Weights of a small mixture-of-experts language model, trained from scratch on English Wikipedia: a sigmoid router, 6982 steps.
Below are experts of layer 2 (counted from 0) of a mixture-of-experts language model. Rows are named router (the router's row for the expert), gate (a neuron's input weights, with its number), up (a neuron's input weights, with its number), down (a neuron's output weights, with its number) and show model dimensions 0-191. Each number is 128 + 24 x the weight over its row's rms, rounded and kept within 0 to 255.
After each expert's rows: "comes after" lists some tokens at least twice as common just before its tokens as in all text; "gets" lists some tokens that make up at least twice as much of what it gets as of all text. This comes from a sample of Wikipedia text that the model never trained on. Tokens count by the router's weight.

# expert 173
router [ 95 143 151 138  86 110 109  99 133 147 143 121  95 173 155  99 114 115 111 151 125  93 150 129 126 130 142  91  81 138  86  92 106 136 105 140 135 151 128 170 164 128 157 135 119 129 128 148 153 135  96 142 181 114 145  71 135 118  89 151 132 152 103 113 138 116 133 112 116 137 130 171 120 154 122 103 133 113 125  92 104 125 145 125 141 187 171 156 114 148 136 116 112 145 125 153 161 111 137 120 114 123 139 103 149 139  90 125 168 138 150  83 100 130 148 100 107 109 132  84 113 167 126 121 159 132 107 104 113 154  92 114 111 117 119 177 139 107 111 108 133 175 153  77 114 163 136 110 118 155 125  98 110  95 113 112 153 120 119 105 107 110 104 160 122 180 109 134 139 135 177 104 122 154  75 135  83  93 124 173 143 150 121  89 134 121 154 113 137 125 141 128]
gate0 [124 149 155 106 100 132 146 143 148 160 134 156 109 106 139  77 134 115 143 111 127 104 106 150 123 189 116 123  85 137 159 117 131 138 122 115 139 135 134  90  77 137 132 151 127 109 115 113 118 128 101  95 129  93 116 155 131 132 117 158 147 158 152 153 134 144 132 131  98 141 107 122 182 113 127 135  85 112  97  62  67 165  95 133 123 157 122 118 127 104 145 156 121 145 108 122 184 114 103 103 130 104 132 123 127 133 113 138 160 118 177 101 122 151  93 108 125 167 148 114 162 143 115 126 101 179 131 134 131 165 161 144 144 136  97 133 128 134  74 134 135 179 124 120 121 133 161 197 120 145 139 102  94 108 143 124 140 101  91 143 116 153 153 144  71 100 122 100 116 169 125 105 117 147 148 147 112 106 111 119 175 140 118 136 116 138 177 114 121 123 137 125]
up0 [132  94 119 137 149 150 126  88 111  99 131  94 111 147 136 150 135 126  99 149 108 137 148 142 183 114 164 125 151 128 117 155 122 116 132 153 111 131 123 157 167 128 108 110 133 172 131 107 122 136 134 172 131 131 150 148 144 159 154 129 121 112  91 128 103 146 121  97 175  98 134 113  63 135 128 123 151 153 198 184 138 133 134 134 152 100 137 151 125 125  99 128 125  95 114 121  70 133 108 131 108 160 142 103 129 109 136 157 133 162  97 120 157 125 184 156  96  92 103 166  95  99 162 118 173 105 125 120 125 115 105 158 119 121 159 111 140 111 167 133 125 107 136 129 149 121 121  69 163 123 148 143 148 115 104 148  91 156 161 145 143 120 118 103 126 175 108 133 162 112 123 115 134 153 134  93 165 119 126 111 110 145 129  96 156 122  84  74 145 133 151 150]
down0 [126 133 183 129 111 139 130  85 171  91 160 150 103  99 120 100 173 121 171 137 150 123 120 130 139 128 109 113 102 152 146 147 137 125 145 111 103 110 130  99 143 154 120 177 106 165 163 149 138 153 114 130 104 131  93 141  53 163  91 116 143 132 112 134 151 107 148 146  89 107 123 116 123 136 142 125  99 120 152 158 118 128 126 142 113 123  85 100 125 100 130 194 153 138 110 112 152 149 111 144 119 152 122 125 133 151 117 118 135  78 156  95  88 132 147 116  79  93 139 114 107 139 148 134 129 104 181 142 133 143  83 145 171 117 130 131  87  95 161 116 119 159 132 122 135 108 147 178  98 120 113 130 112 138 130 160 116 127 129  80  88 132 148 123 109 135 104 112 137 166 125 106 112 163 164 144 106 142 177 121 108 139 125 145 153 116 111  99 144 109 178 109]
comes after: ",", " H", " h", "H", "h", " T"
gets: "i", " and", "est", " he", "he", " but"

# expert 79
router [149 136 110 121  99 124  88 122 142 110 130 123  88 144 166 127 103 112 160 132 114 100 149 135 122 129 101 103 118 143 105 154  94 142 144 180 102 151 122 115 100 163 139 116 106 101 130 147 107 159 110 161 132 130 160 124 154 159 104 141 127 178 152 150 176 113  97 130 118 102 172 159 130 140 158  95 154 135 122 120 107 127 150  69 126 148 116 164 135 147 175 140 142 108 105 113 159 148 139  97 114  99 114 111 114 132 114 111  94  99 114 142 178 116 106  82 101  94 129 104 118 114 146 136 137 134 118 153 113 109 117 118  91 134 136 142 158 125 157  88 149 124 116  86 117  87 124 151 170 166 119  96 110 164 123 113 154 144 141 130 107  95  92 154 136 131 120  56  96 132 112 107  91 133 110 121 128 124 176 128 116 183  82  98 104 118 141 128 107 112 105 114]
gate0 [127 120 126 148 168 119 148 147  40 137 164 130 116 135 133 149 115 138 133 139 133 117 165 143 129 122 121 136 112 143 158 153 145 138 180 128 112  84 125 121  84 157 141 132 109 117  80 131 143  95 148 137 106 127 104 117 119  96 143 108 100 106 133 104 187 132 142 144 121 100 127 149 141 156 172 109 145 138 153 128  94 117 120 128 111 131 115 120 169 133 128 143 106 101 149 109 134 138 164 144 111 100  96 145 124 117 138 111 166 100 114 180 128 193 130 131 101 135  99 109 119 125 138 127 151 131 125 142 152 101 128 120 152 139 141 136 130 131 101 176 113 129 114 123 128 129 102 140 144 104 116 123 133  95 114  81 158 134 120 109 138 146 144  41 169 119 137 152 110 117 104  73  87 156 116 105 169 102 131 156 109 102 130  81 156 161 112 145 125 103  82 166]
up0 [133 114 139 111 105 130 118 126 108 143 136 107  93 121 147 101 166 112 130  73 130 122 184  94 125 101 120 103  96  99 122 121 161  94  94 132 138 124 104 111 120 131 144 137 162 133 150 139 189 141 113 162  90 109 118 144 131 120 100 143 100 125 143 139 141 139 172 128 126  93  45 182 110 120 112 130 107 174 103  77 103  78 104 110 119 136 119  52 178 156 150 165 136 125 145 109 134 132 131 129  87  98 122 144 164 109 114 159 136 118 145 160 120 119 184 153 138 128 129 115 102 134 106  99 159 138 136 116 135 138 134 134 155 151 164 131 155 118 130 125 136 136 158 136  99 113 122 113 103 120 152 113 135 118 130 150 144 149 117 137 121 126 132 138 161 168  93 135 127 140 114 116 206 127 139 163 157 123 121 129 124 143 115 158 146 109 157 155 131 150 144 146]
down0 [131 171  83 120 167 103 102 119 111 103 111 150  97 141 181 158 158 142 143  97 111 110 116 111 107 118 121 157 135 122 132 116 177 115 112 132  99 157  87 123 110 140 101 165 100 135 129 133 123 148 161 103 114  90 107 136 116 153  94 143 122 103  99 173 111  82 112 106 139 103 130 150  84 125 106 122 148 139 119 124 117  97 140 133 141 114 108 153 114 142 121 174  98 135  76 131  81 183  94 120 124 153 136 138 162 136  96 106  92 119 140 128 139 115 131 120 164 148 117 111 107 165 130 130 110 114 131 126 150 133 128  98 109 136 100 123  99  96 143 124 159 133 147 130 142 112 146 131 148 181 156 126 145 115 148  98  98 111 149 185 138 158 101 136 143 121 136 176 118 153 101 180 126 121 182 107 159 165 132 148 135 166  71 138 143 142 119 145 149 126 142  89]
comes after: " |", "|", ";", ",", ":", " in"
gets: " ", "  ", "owever"

# expert 12
router [131 118 140 171 112 146  81  93 153 137 124 111 114  81 153 102 126 140 134  90  89 161 118 130 135 161 130 156  92 155 136 110  94 126 139 152 121 126 156 120 179 138 145 143 144 157 155 145 157 110 140 130 165  86 166 145 159 132 129 127 124 140 120 118 160 103 108  97 136 145 173 186 177 143 129 100 160 140 161  84 125 120 119  87  91 162 133 130 143 104 145 147 165 129 130 129 153 111 136 130 112 110 141 143 102 122 112 103 136 148 150 129 123 159 134 133  76 134 142 130 110 132 135  98 137 149 119 144  97 122 125 121  97 116 125 179 155 133 137 139 138 143 127 114 121  91 166 119 149 134  92 112 102 135 156 125 136 137 149 143  64 144  92 143 127 208 127  90  96 128 195 107 127 159 111 122 166  88 132 139 144 157 112 142 110 120 114 120 120 100 144 106]
gate0 [141 111 138 132 133 116 157 104 164  94 151 143 114 150 159 150 132 141 147 136 139 102 130 141 135 110 125  51 113 129 123  82 120 123 112 126  93 127 129 166 176 132 120 127 143 120 152 163 113  96  91 119 151 136 125  74 206 118 144  95 146 141 158 119  97 126 124 120  96 127 136 138 116 146 118 120 156 144 183 109 138 114 137  89 161 127  99 142 112 108 141 139 153  87 124 113 103 116 113 157 115 135  95 144 127 131 115  98 134 116 156 112 161 176 105 127 118 113 118 129 137 110 119 147 139 138  90 143  65 107 151 157 120 158 119 116 123 143 164 154 141 125 136 147 123  85 147 140 131 149 143 122  60 153 129 113 131 169 120 134 117 129 146 107 131 175 164 146 142 106 143 103  78 157 131 140 101 111 204 137 121 166 135 111 122 109 108 122  98  98 163 112]
up0 [143 163 141 103 107 136 140 172 133 130 120 131 108 135 164  92 148 125 120 125 102 155 127  98 169 138  81  88  76  99 146 108 168 129  98 129  60  99 130 139 129 148 158 105 151 106 150 137 103 133 129 102 194 127 104  82 152 114 137 128 165  90 145 116 121 155  96 119 102 123 119 119 118 115 127 147 131 110 134 103 147 126 126 151 154 129 130 143 103  65 116 129 134 132 126 154  89  93  92 134 140 138 109 135 113 150 159 120 174 145 162 146 137 162 143  65 162  78 134 140 142 128 141 133 147 113 113 117 131  97 133 157 123 123 145 117 149 118 164 121 132 129 127 146 142  85 138 177 123 169 135 109  99 137 165 135 126 163 109 121 110 157 159 143 109 169 183 138 160 101 141 122 109 141  99 172 149 128 170 121 109 162 128 121 125 101 132 130 108 132 131 147]
down0 [102 145 122 147 149 100 157 156 133 112 113 137 124 151 145 133 129 131 134 129 148 149  79 104 141 141 101 141 136 136 101 135 128 116 142 132 184 133 140  86 119 141 147 144 113 137 121 194 165 117 127  90 129 135 131 114 124 106  94 126 149 169 145 135 118  68 151 145  86  88 109 104 123 145  87 135  95 148  96 131 157 135  86 129 130 146 110 128 129 105  96  78 116 142  95 160 153 119 130  92 127 101 135 132 138  85 159 117 127 147 153 149 152 128  65 122 137 162 123  67 166 152 133 133 130 118 155 124 113  94 157 170 149 129 108 127 167 100 138 151 150 134 108 109 132 138 160 144  94 111 147 146 142 106 122 119 149 118 188 162 179 108 136  84 138 170 115 116 159 103 141 125 111 147  99  96 118 126 110 104 187 126  87 135 132 106 110 130 115 121 147 119]
comes after: ".", " S", " s", " p", " un", "S"
gets: "re", "it", " al", "at", "e", " He"

# expert 17
router [149 117 106 121  83 118  96 131 160 113 127 136  92 165 147 114  92 123 150 100  89 107 120 134 121 126  77 119 111 150 128 150  74 162 150 169  99 165 111 125  89 163 154 123 127  84 139 160 131 133 113 153 108 129 155 131 160 157 115 140 127 183 131 149 187 114 107 145 118  90 173 125 123 115 156  83 145 133 130 145  83 137 139  50 121 167 104 147 153 137 169 143 157 110 124 102 159 136 148 100 124 112 114 142 121 127 112  91  90 110 122 137 162 125  98  90 103 124 134 103 101 121 169 128 152 138 110 126 114 111 111 133 104 138 156 132 154 127 169 108 138 120 120  94 140 114 115 140 183 164 110 100  89 149 121  95 136 119 146 128  87  97 115 132 146 120 136  69 123 138 140 109 118 140  85 115 127 135 135 108 122 162 110 117 122 125 128 123 130 137 121 112]
gate0 [146 146 114 110 110 151 154  70 203 112  76 136 148 101 174  70 149 143 141 169  80 155  86 101 149 125 155 107 111 104 123 147 144 139 127 124 144 161 159 125 116 127 123 126 148 121 137 154 180 168 131 165  88  65 134 102 127 116 122 126 151 106 137 124  93 150 139 104 128 129 136 169 154 125 127 107 140 135 123  99 144 145 141 115 127 122 119 136 142 101 147 133 137 185 113  98 117 136 137 134 116 122 108 128 149 143 139 144 174 118  98  98 162 138 145 124 117 133 134 117  98 108 103 150 106 101  91  81 118 132 123 151  59 113  87 202  96 106 105 158 152 123 127 133 156 127 116 151 127 130 117 101 164 123 113 142 119 152 105 123 108 166 130 141 108 111 136  92 139 132 132 124 108 118 103 104 132 136 132 119 120 129  86 145 163 136 111 143 131 131 159 134]
up0 [128 130 141 164 122 111 116 129  63 141 126 115 112 141 104 161 124 114 120  71 166 121 164 152 110 143  88 162 142 165 120  93 109 131  93 117 109  91 102 134 139  90 111 132 149 153 125 130  90  97 112 115 184 153 126 166 116 135 119 153 121 153 123 131 153 126 114 136 144 122 117 113  79 156  98 153 120 147 102 156 109 116 122 141 110 128 134 110 124 147 156 115  86  98 156 161 151 113 100 120 173 121 149 127 106 136 126 148 100 124 141 139  96 119 101 144 130 154 134 143 165 123 137 104 131 116 128 170 143 122 117  85 164 104 193  41 150 138 147  90 156 150 123 109  93 115 137 113 157 153 143 139 101 113 141 132 111  89 145 140 162  85 124 124 138 124 121 171 129 138 152 164 144 148 172 143 127 108 131 104 140 131 141 107 104 133 171  89 119 151  98 124]
down0 [ 79  76 106 121 121 132 164 100 180 133 128  92 126 126 109 140  99 126 102 138 123 162 153 122 131 152 135 142 157 151 146 137 113 104 102 134 140 102 164 180 124 112 140 150 116 106  90 120 119 129  64 138 117 129 121 115 117 104 127 114 122 102  73  99 131 100 135 117 117  95 177 155 150 121 114 147  83 127  96 143 164 158 123 137  95 132 139 110 178 142 156 141 143 153 109 152 146  96 156 165 120 138 117 125 148 125 162 124 132 156 135 121 150 162 157 113 117 165 163 136 119 156 107 115 151 106 106 136 126 142 146 167 130 106  95 145 127 139 111 168 117 197 133 120  99 138 104 105 136 150 157 141 163 150 102 136 113 119 129  96  91  92 114 117 150 172 111 111 155 107 127 124 121 137 131 103 119 133 117 152 137  54 102  95 178 120 140 113 147 125  94 116]
comes after: " |", "|", ":", ";", ",", " in"
gets: " ", " $", " X", "$", " x", "—"

# expert 40
router [147 144 111 147 103 122  66 117 141 119 116 147  90 128 150 117  97 127 160 142 108 106 132 145 111 134  75  94 125 132 134 158 122 125 168 173 130 156 124 106  99 164 137 127 130 107 123 143 124 138 123 136 118 122 162 109 150 170 101 139 132 189 140 166 160 116 110 128 105 103 146 140 130 139 166  93 173 144 152 102  91 138 155  67 142 152 119 157 126 153 179 144 161 124 117 105 154 139 143 106 106  99 112 129  78 138 122 110  82 108 130 117 175 132 122  91 112  93 127 119 127 121 152 158 155 142 119 156 105  98 117 121  97 132 119 134 126 133 145  96 140 120 104  87 138  90 136 130 154 180 120  94 123 170 128  99 129 117 148 121 103 102  96 184 128 118 140  73 130 136 114  99  96 128  85 111 132 143 131 114 112 160  85 119 106 141 142 143 117  92 125  98]
gate0 [127 113 134 139 106  88 129  52 172 125 136 140 141 143 118 160 144 135 103 152 125 150  93 120 141 113 100 126 129 160 120 124 127 148  94 136 118 182 133  99 101 150 135 158 144 115 114 157 122 137 112 124 123 145 135  98 144 132  98 114 107 135 121 184 164 110 138 123 129 116 138  81 170 114 113 133 114 143 142 129 134 112 177 113 133 134 133 133 126 137 145 128 126 150 131 126 134 116 167 133 125 140 158  79 117 137 159  82 101 125 120 135 116 128 146 139  85 117 131 131 118 141 116 135 143 162 106 142 107 125  83 161 136 139 109 149 151 142 128 149 102 113 134 117  58 138 175  94 125 194 111 144  96 129 114 127 111 110 150  96  83 125  83 143  78 123 118 135 115 101 129 127 133 159 106  63  94 186 130 162 116 160  86 137 123 162 143 163 185 124 108 124]
up0 [118 113 122  94 175 132 113 109  91 116 115 139 132 124 137 104 133 127 141 147 133 107 115 152 101 110 110 165 124 108 154 116 170  64 160  65 118 133 136 140 120 162 138 119  99 114  95 108 116 140 133 165  80 149  87  84 108 105 108 129 148 109 148 130 127 109 137 130  96 125  76 138 166  99 158 120 104 115 148 129 121  76 147 121 155 134 133 191 148 128 144 133 110 146 127 128 144 125 116 124  98 115 123 117 147 100 123 107 184 153 107 172 117 139 156  97 147 113 137 130 144 140 115 156  94 161 152 142 128 105 134  95 128 165 164 143  95 103 164  97 135 135 116 170 124 141 182 130 156 190 134 127 136  79 116 158 112 149 150  89 155 123 160 118 110 109 129 156 122 143 108 104 118 160 115 152 133 140 145 143 129 131 123 100 141 142 171 148  84 163 126 128]
down0 [107 120 124  96 161 120 130  87 109  71 127 114 123 178 115 115  94 124 132 116  78  84 188 140 104 109 131 118 167 113 141 131 152 137 123 119  98 121 141 133 131 133 173 125 133  87 125 104 118 135 107 198 153 121 151 147 149 148 162 104 145 116 122 144 170  97  93 118  82 108  87 149 149 109 124  94  94 128 131 183 100 145 135 115 175 117 161 107 175 129 123 114 112 152 138 121 124 118  92 202 117 142 117 155 152 132  91 104 139 154 108 115 156  97 124 138 119 118 153 138 106 115 121 129 105 152  95 131 160 161 157 142 164 110 145 113 123 124 130 125 136 180 117 153 144  96 135 142 151 145 142 117 146 146 106 129 123  99 109 111 138 116 176 113 149 115 133 135 124 125 123 154 126 153 127 139 156 112 115 115 138 137  89 102  99 158 115 104  98 158 146  82]
comes after: " |", "|", ";", ",", ":", " in"
gets: " ", " comp", " num", " crit", " repl", "   "

# expert 36
router [138 129 143 126  99 120 144  65 157 162  82 127 121 163 159  73 121 142 117 127  93 128 146 125 146 135 118 132  81 125 122 125  76 124 151 127 122 162 174 133 111 114 138 110 161 149 133 149 156 160 119 131 134  97 129 100 157 147  91 147 154 150 125 121 145 108 107 115 159 125 123 162 152 133 144 124 108 123 139 124 135 141 127 121 118 131 165 152 151 112 164 132 159 128  92 159 155  97 130 131  96 127 113  98 107  94 138 112 141 115 193  64 117 138 134 109  88 112 157 114  97 152 126 139 154 113 100  96 122 135 114 166 104 175 118 134 137 108  94 109 137 171 152  92 128 119 138 100 139 164 140  76  92 122 164 150 163 113 125 151  91 143 122 137  89 182  98 103  92 129 153 140 113 128 106 132  71 117 141 121 134 163 104 127 109 148 120 129 126 129 147  99]
gate0 [121  81 106 133  99 124 105 153 129 163 148 127 160 135 145 152 138 149 119  97 135 130 158 109 112 134 136 155  84  93 124 134 130 170 126 105 100 120 117 112 140 130 100  88  72 133 122 103 122 101 132 128 128 101 114 106 171 134  78 140 183 123 171  77 132 104  91 126 144 141 144 138 131 116 118 148 108 130 106  92 121 112 137 124 125 125 109 140 134 125  94 121 130 172 189 120 109 180 101 109 151 128 113 140 140  83 138 134 139 159 144 107 101 132  94 134 127 109 133  94 145 133 160 120 146 145  68 143 121 126 120 105 101  89 125 146  81  85 110 113 114 148 103 125 146 137 137 118 109 140 148  80  86 108 104 152 146 117 140 109 145 135 146 148 138 189 159 150 165 134 145 135 145 166 187 177  97 128 156 104 110 102  96 133 123 130 144 116 125  95 144 109]
up0 [146 117 107 115 145 156  98 105 101 146 129 193 104 137 149 122 134 175 110 105  91  88 143 139 110 132  97 128 112  74 138 141 112 191  80 138  83  94 119 122 129 117 128 105 150 141 112  98 100 152 146 134 129  99 139  99 131 133 138 118 147 148 155  73  99 181 172 107 121 106 137 211 137  99 120 167 118 164 142 100 136 128 156 132 170 128  96 137 129 140 106 136 130 175 160 113 122 179  86 165 135 118 128 131 107 121 109 140 143 128 125  94 112 181 137 131 135 110 127 121 124 136 138 131 110 130 115 113 120 135  98 122 161 112 100 133 147  95 119 136 141 204 130 137 153 120 174 112 132 172 150 131 149 130 123 141 136 131 117 128 122 142 139 132 141 153 166 127 126  94 147  99 150 146 165 160 136 138 160 124 125 114 108 145 129 110 128 120 111 122 125  92]
down0 [124 103 132 117 118  79 153 109 102 130 112  99 116 171 116 109 114 150  98 139 143 149 122 102 153 101  82 101 153 146 141 176 128 142 157 130 172 148 109 109 131 131 147 125  68 141 152 118 148 135 143  90 144 165 131 140  82 142 143  85 147 168 154 122 130 137 135 125  88 149 108 118 119 164 114 149 158 137 123 101 121 104 114 177 152 154 154 112 144 123  98 120 111 116 135 145 124 147 101 118 137 112 175 135 126  97 151 143 136  86 132 111 136  91 112 104 124 148 150 116 152 107 139 106 164 116 181  94 113 146 111 181  71 110 109 147 124 124 111 126  86 103 119 109 168 165 137 144 149  95 139 135 146 111  83 132 151 128 118 125 142 205 123 117 160 121 122 100 141  97 149 143 139 154 103 100 149  97 136  94 159 133 109 153  97 149 145 138  93 138 120 122]
comes after: "-", ",", " (", " \"", " and", "."
gets: "th", "m", "st", "f", "d", " He"

# expert 170
router [120 120 140 126 150  98 135  90 169 144  97  98 110 137 166  88  97  90 177 129 108 130 151 121  90 132  98  90 117 127 159 131 119 123 114 133 141 139 139 113 139 104 132 110 157 133 125  93 129 142 119 128 104 140 147 127 166  90 116 142 126 136 134 199 109 113 119 116 135 131 163 157 130 149 155 158 134  97 132 104 116 149 152 122 115 156 137 153 112 111  96 199 172 104 110 139 165  77 135 115  98  95 107 152 113 128 156 143 113 106 204 114 156 119 144 134  91 119 137 139  97 179 137 131 182 139 123 121 122 115 115 161 122 149 105 128 135 162 127 140  96 121 145  99 134 124 132  98 125 118 139 115 124 112 116 134 112 123 134 150 109 157 123 129 169 127 131  55 140 138 143  68 109 124 112  72  96 102 128 132 155 124 126 112 116 110 155 104 124 158 115  88]
gate0 [119 119 194  84 146 158 129 100 130 102  91 104 150 142 118 160 119  90  99 153 116  77 149 161 104 147 139 132 137 172 161 169 166 108 128 127 134 120 131 178 154 104 166 129 139 116 125 167 121 129 154 169  94 143 112 128  93 130 100 131 127 156 131 112 101 114 124 117 145 135 119 142 130 155 174 152 152 100 115 136 127 155 101 129 113 155 150 105 133 155 130 131 136 138 133 117 131 104 154 115 114 144 107 108 111 125 146 121 128 126 103 124 102  87 153 175 145 147 101 167 107 234 110 129 147 142 139  80 101 115 119 131  68 145 130 125 112 105 147 103 120 116 140 126 153 159 102 126 124  93 106 154 156 128 115 163 100 115 142  91 132  80 131 128 117 137 102  99 141 162  99 115 124 141 101  91 107 140  94 151 126 100 131 139 134 125 170 125 133 118 125 142]
up0 [113  86 110 120  99 124 107 133 137 100 140 103 124 105 114 159 129 166 172 108 150 116 115 127 124  96 116 131 152 100 141 133 132 122  94 148 140 130 156  95 118 121 148 139 114 164  85  91 114 130  84 108 128  75 126 167 134  86 132 170 133  84 110 126 133 100 138 139 116 101 118 117 110 116 110  94 154 138 154 112 117  92 149  94 111 119  68 129 125 104 133  86 117 111 150 109 111 132 109 139 157 182 134 166 171 154 122 142 125 160 123 125 168 154 132 101 133 111  94 110 135 158 144 105  78 117 133 171 163 162 103 141 170 143 153 155 149 105 108 150 172 143 145 142 123  96 129 175 114 135 139 140 106 131 142 108 152 174 169 129 100 155 119 130 184  98 134 145 115 131  87 119 130 105 147 148 141 122 147 147 119 125 102 133 144 151  99 146 127 131  98 182]
down0 [163 127 126 117 118 189 126 106 137 162  83 110  98 127 128 122 121 124 106 155 119 142 131 153 129 121 138 130 133 117 122 110 111 184 153 103  88 133 118 121 149 118 124 121  91 121 101 118 112 166 152 153 129 106 125 157 158 148 182 144 159 110 101 105 130  86 163 139 138 147 125  96 119 139 137 133 117 110 164  72  75 129  96 136  96 145 162 108 147 118 129 134 115 144  98 128 159 132 125 165 104 125 146 168 154 124 114 125 115 127 119 130 145 101 109 161 107 117 120 105 116 120 133 134 113  85 120 155 131 128 153 202 149  88 161 140 125 119 107 120 135 161 170  76 114 138 132  92 157 144  80 137 152 100  96 132 109 150 100 128  98 154 129 111  94 111  87 138 183  80 151 116 157 151 166 154 144 142  85 126 141 151 141  98 125 135 139 123 125 167 128  97]
comes after: " the", " a", " and", " to", " of", " his"
gets: " m", " p", " c", " f", " b", " d"

# expert 32
router [147 121 143 162 100 110 126  64 119 147 140 142 115 110 148 115  80 141 143  82  79 141 124 115 169 122 150 121 100 166 129 135 119 126 144 124 101 173 127 164 144 130 171 127  98 113 133 173 118 136 167 129 164 156 100 136 150 135 130 114 135 145 141 125 137  92 108  69 147 113 151 123 148 123 135 140 149 132 123  80 117 157 133  99  80 131 122 134 122  93 135 143 146 128 135 162 165  92 119 144 148 124 129 109  84  61 134 112  93 128 158 143 131 155 100 149  91 127 129  82  95 122 105  94 116  93 136 150 123 124 109 146 107 150 160 161 148 123 124 158 138 175 127  69 123 130 153 110 168 170 111 134 147 134 106 123 128 131 143 133 135 131 136 125 162 181 141  99 111 108 150 117  92 168 107 108 140 104 145 105 167 143 100 123  79 140 143 139 139 121 151 135]
gate0 [124 153 132 159 112  85 157 120 107 114 129 128 159 162 141 148  95 113 173 153  77 108  97 182 145 132  91  98 100 183 166 156 122  97  97  78  75 103 147 137  97 131 147 141 122 145 126 143  84 167 123 110 130 135 122 121 109 144 152 119 142 137 141 145 118 114 121  98 130 106 148 164 134 128 164 164 127 111 126 109 147 158 117 139 123 144 127 173 141 138 125 130  89 131 156 132 106 121 149 132 122 153 110 136  93 117 120 128 119 109 169 135  95 171 121  97  96 152  83 176 102 132 178  97 122 176 130 145 111 102 110 116 127 159 141 117 132 143  77 142 127 135 142  78 117 134 171  97 106 138 131 130 106 128  94 149 130 151  98 161 128 138 126 160 142 136 103 134 164 122 158 133  80 129 137 124 127 127 134 126  91 149 153 127 118 104  90 152 158  97 158 135]
up0 [108 113 134 104 159 116 122 122 156 123 107 118  96 133 120 165 149 153  88 154 152  89 112 136 134  66 138 145 151 116 110 161  97 118 147 117 129 103 146 164 161 124 120  62 140 136 109 119 115 121  92 108 104 112 128 159 155 115  88 156 126  92 172 100 102 126 131  85 159 186 123 124 141 110  97 124 115 155 110  95 118 137 123 139 126 116 110 105 133 119 145 104 119 111 117  78 152 134 105 139 107 106 146 119 170 114 190 129 160 137 127 152 151  97 109 148 152 139 148 100  94 127  99 136 130 114 187 117 121 126 136 151 144 143 169 150  83 160 115  94  99 115 154 110 114 104 101 135 143 134 143  77 126 150 132 157 178 139 141 102 116 129 118 128  94 159 148 127 112 172 109 120 155 162 119 143 140 146 162  92 133 126  99 124 142 143 130  97 143 126  76 102]
down0 [153 115 166 171 128 132 148 133 146 186 154  90 146 139 107 112 143 119 151 144 162 132 167 157 122 163 153 109 101  91 146 153 125 105 112 117 142 162 105 131 122 150 139 138 131 120 129 106 155 139 116 140 116 152 156 163  94 142  80 100 153 105 125 140 131 138 148 152 129 127 138 136 150 150 169 107 148 127 147 139 128 120  50 144 134 107 131 125 129  85  88 122 124 136  81  97 152 144 135 115 137 114 168  93 127  91  83 146 111 131 103 143 118 101 195 121 120 135 145 129 141  83 147 116 120  79  97 108 118 113  97 104 143 131 174 149 135 153 116 144 100  64 136 109 138 152 102 103  92 146 128 141 125 121 186 115 128 142 114 115 146 153 125 119 101 122 156 112  98 104  81 122 137 132 154 115 106 149 125 170 136 118 158 106 180 127 111  94 116 120 104 116]
comes after: "\n", ".", "==", " re", " was", " pre"
gets: "\n", "=", " He", " is", " was", " It"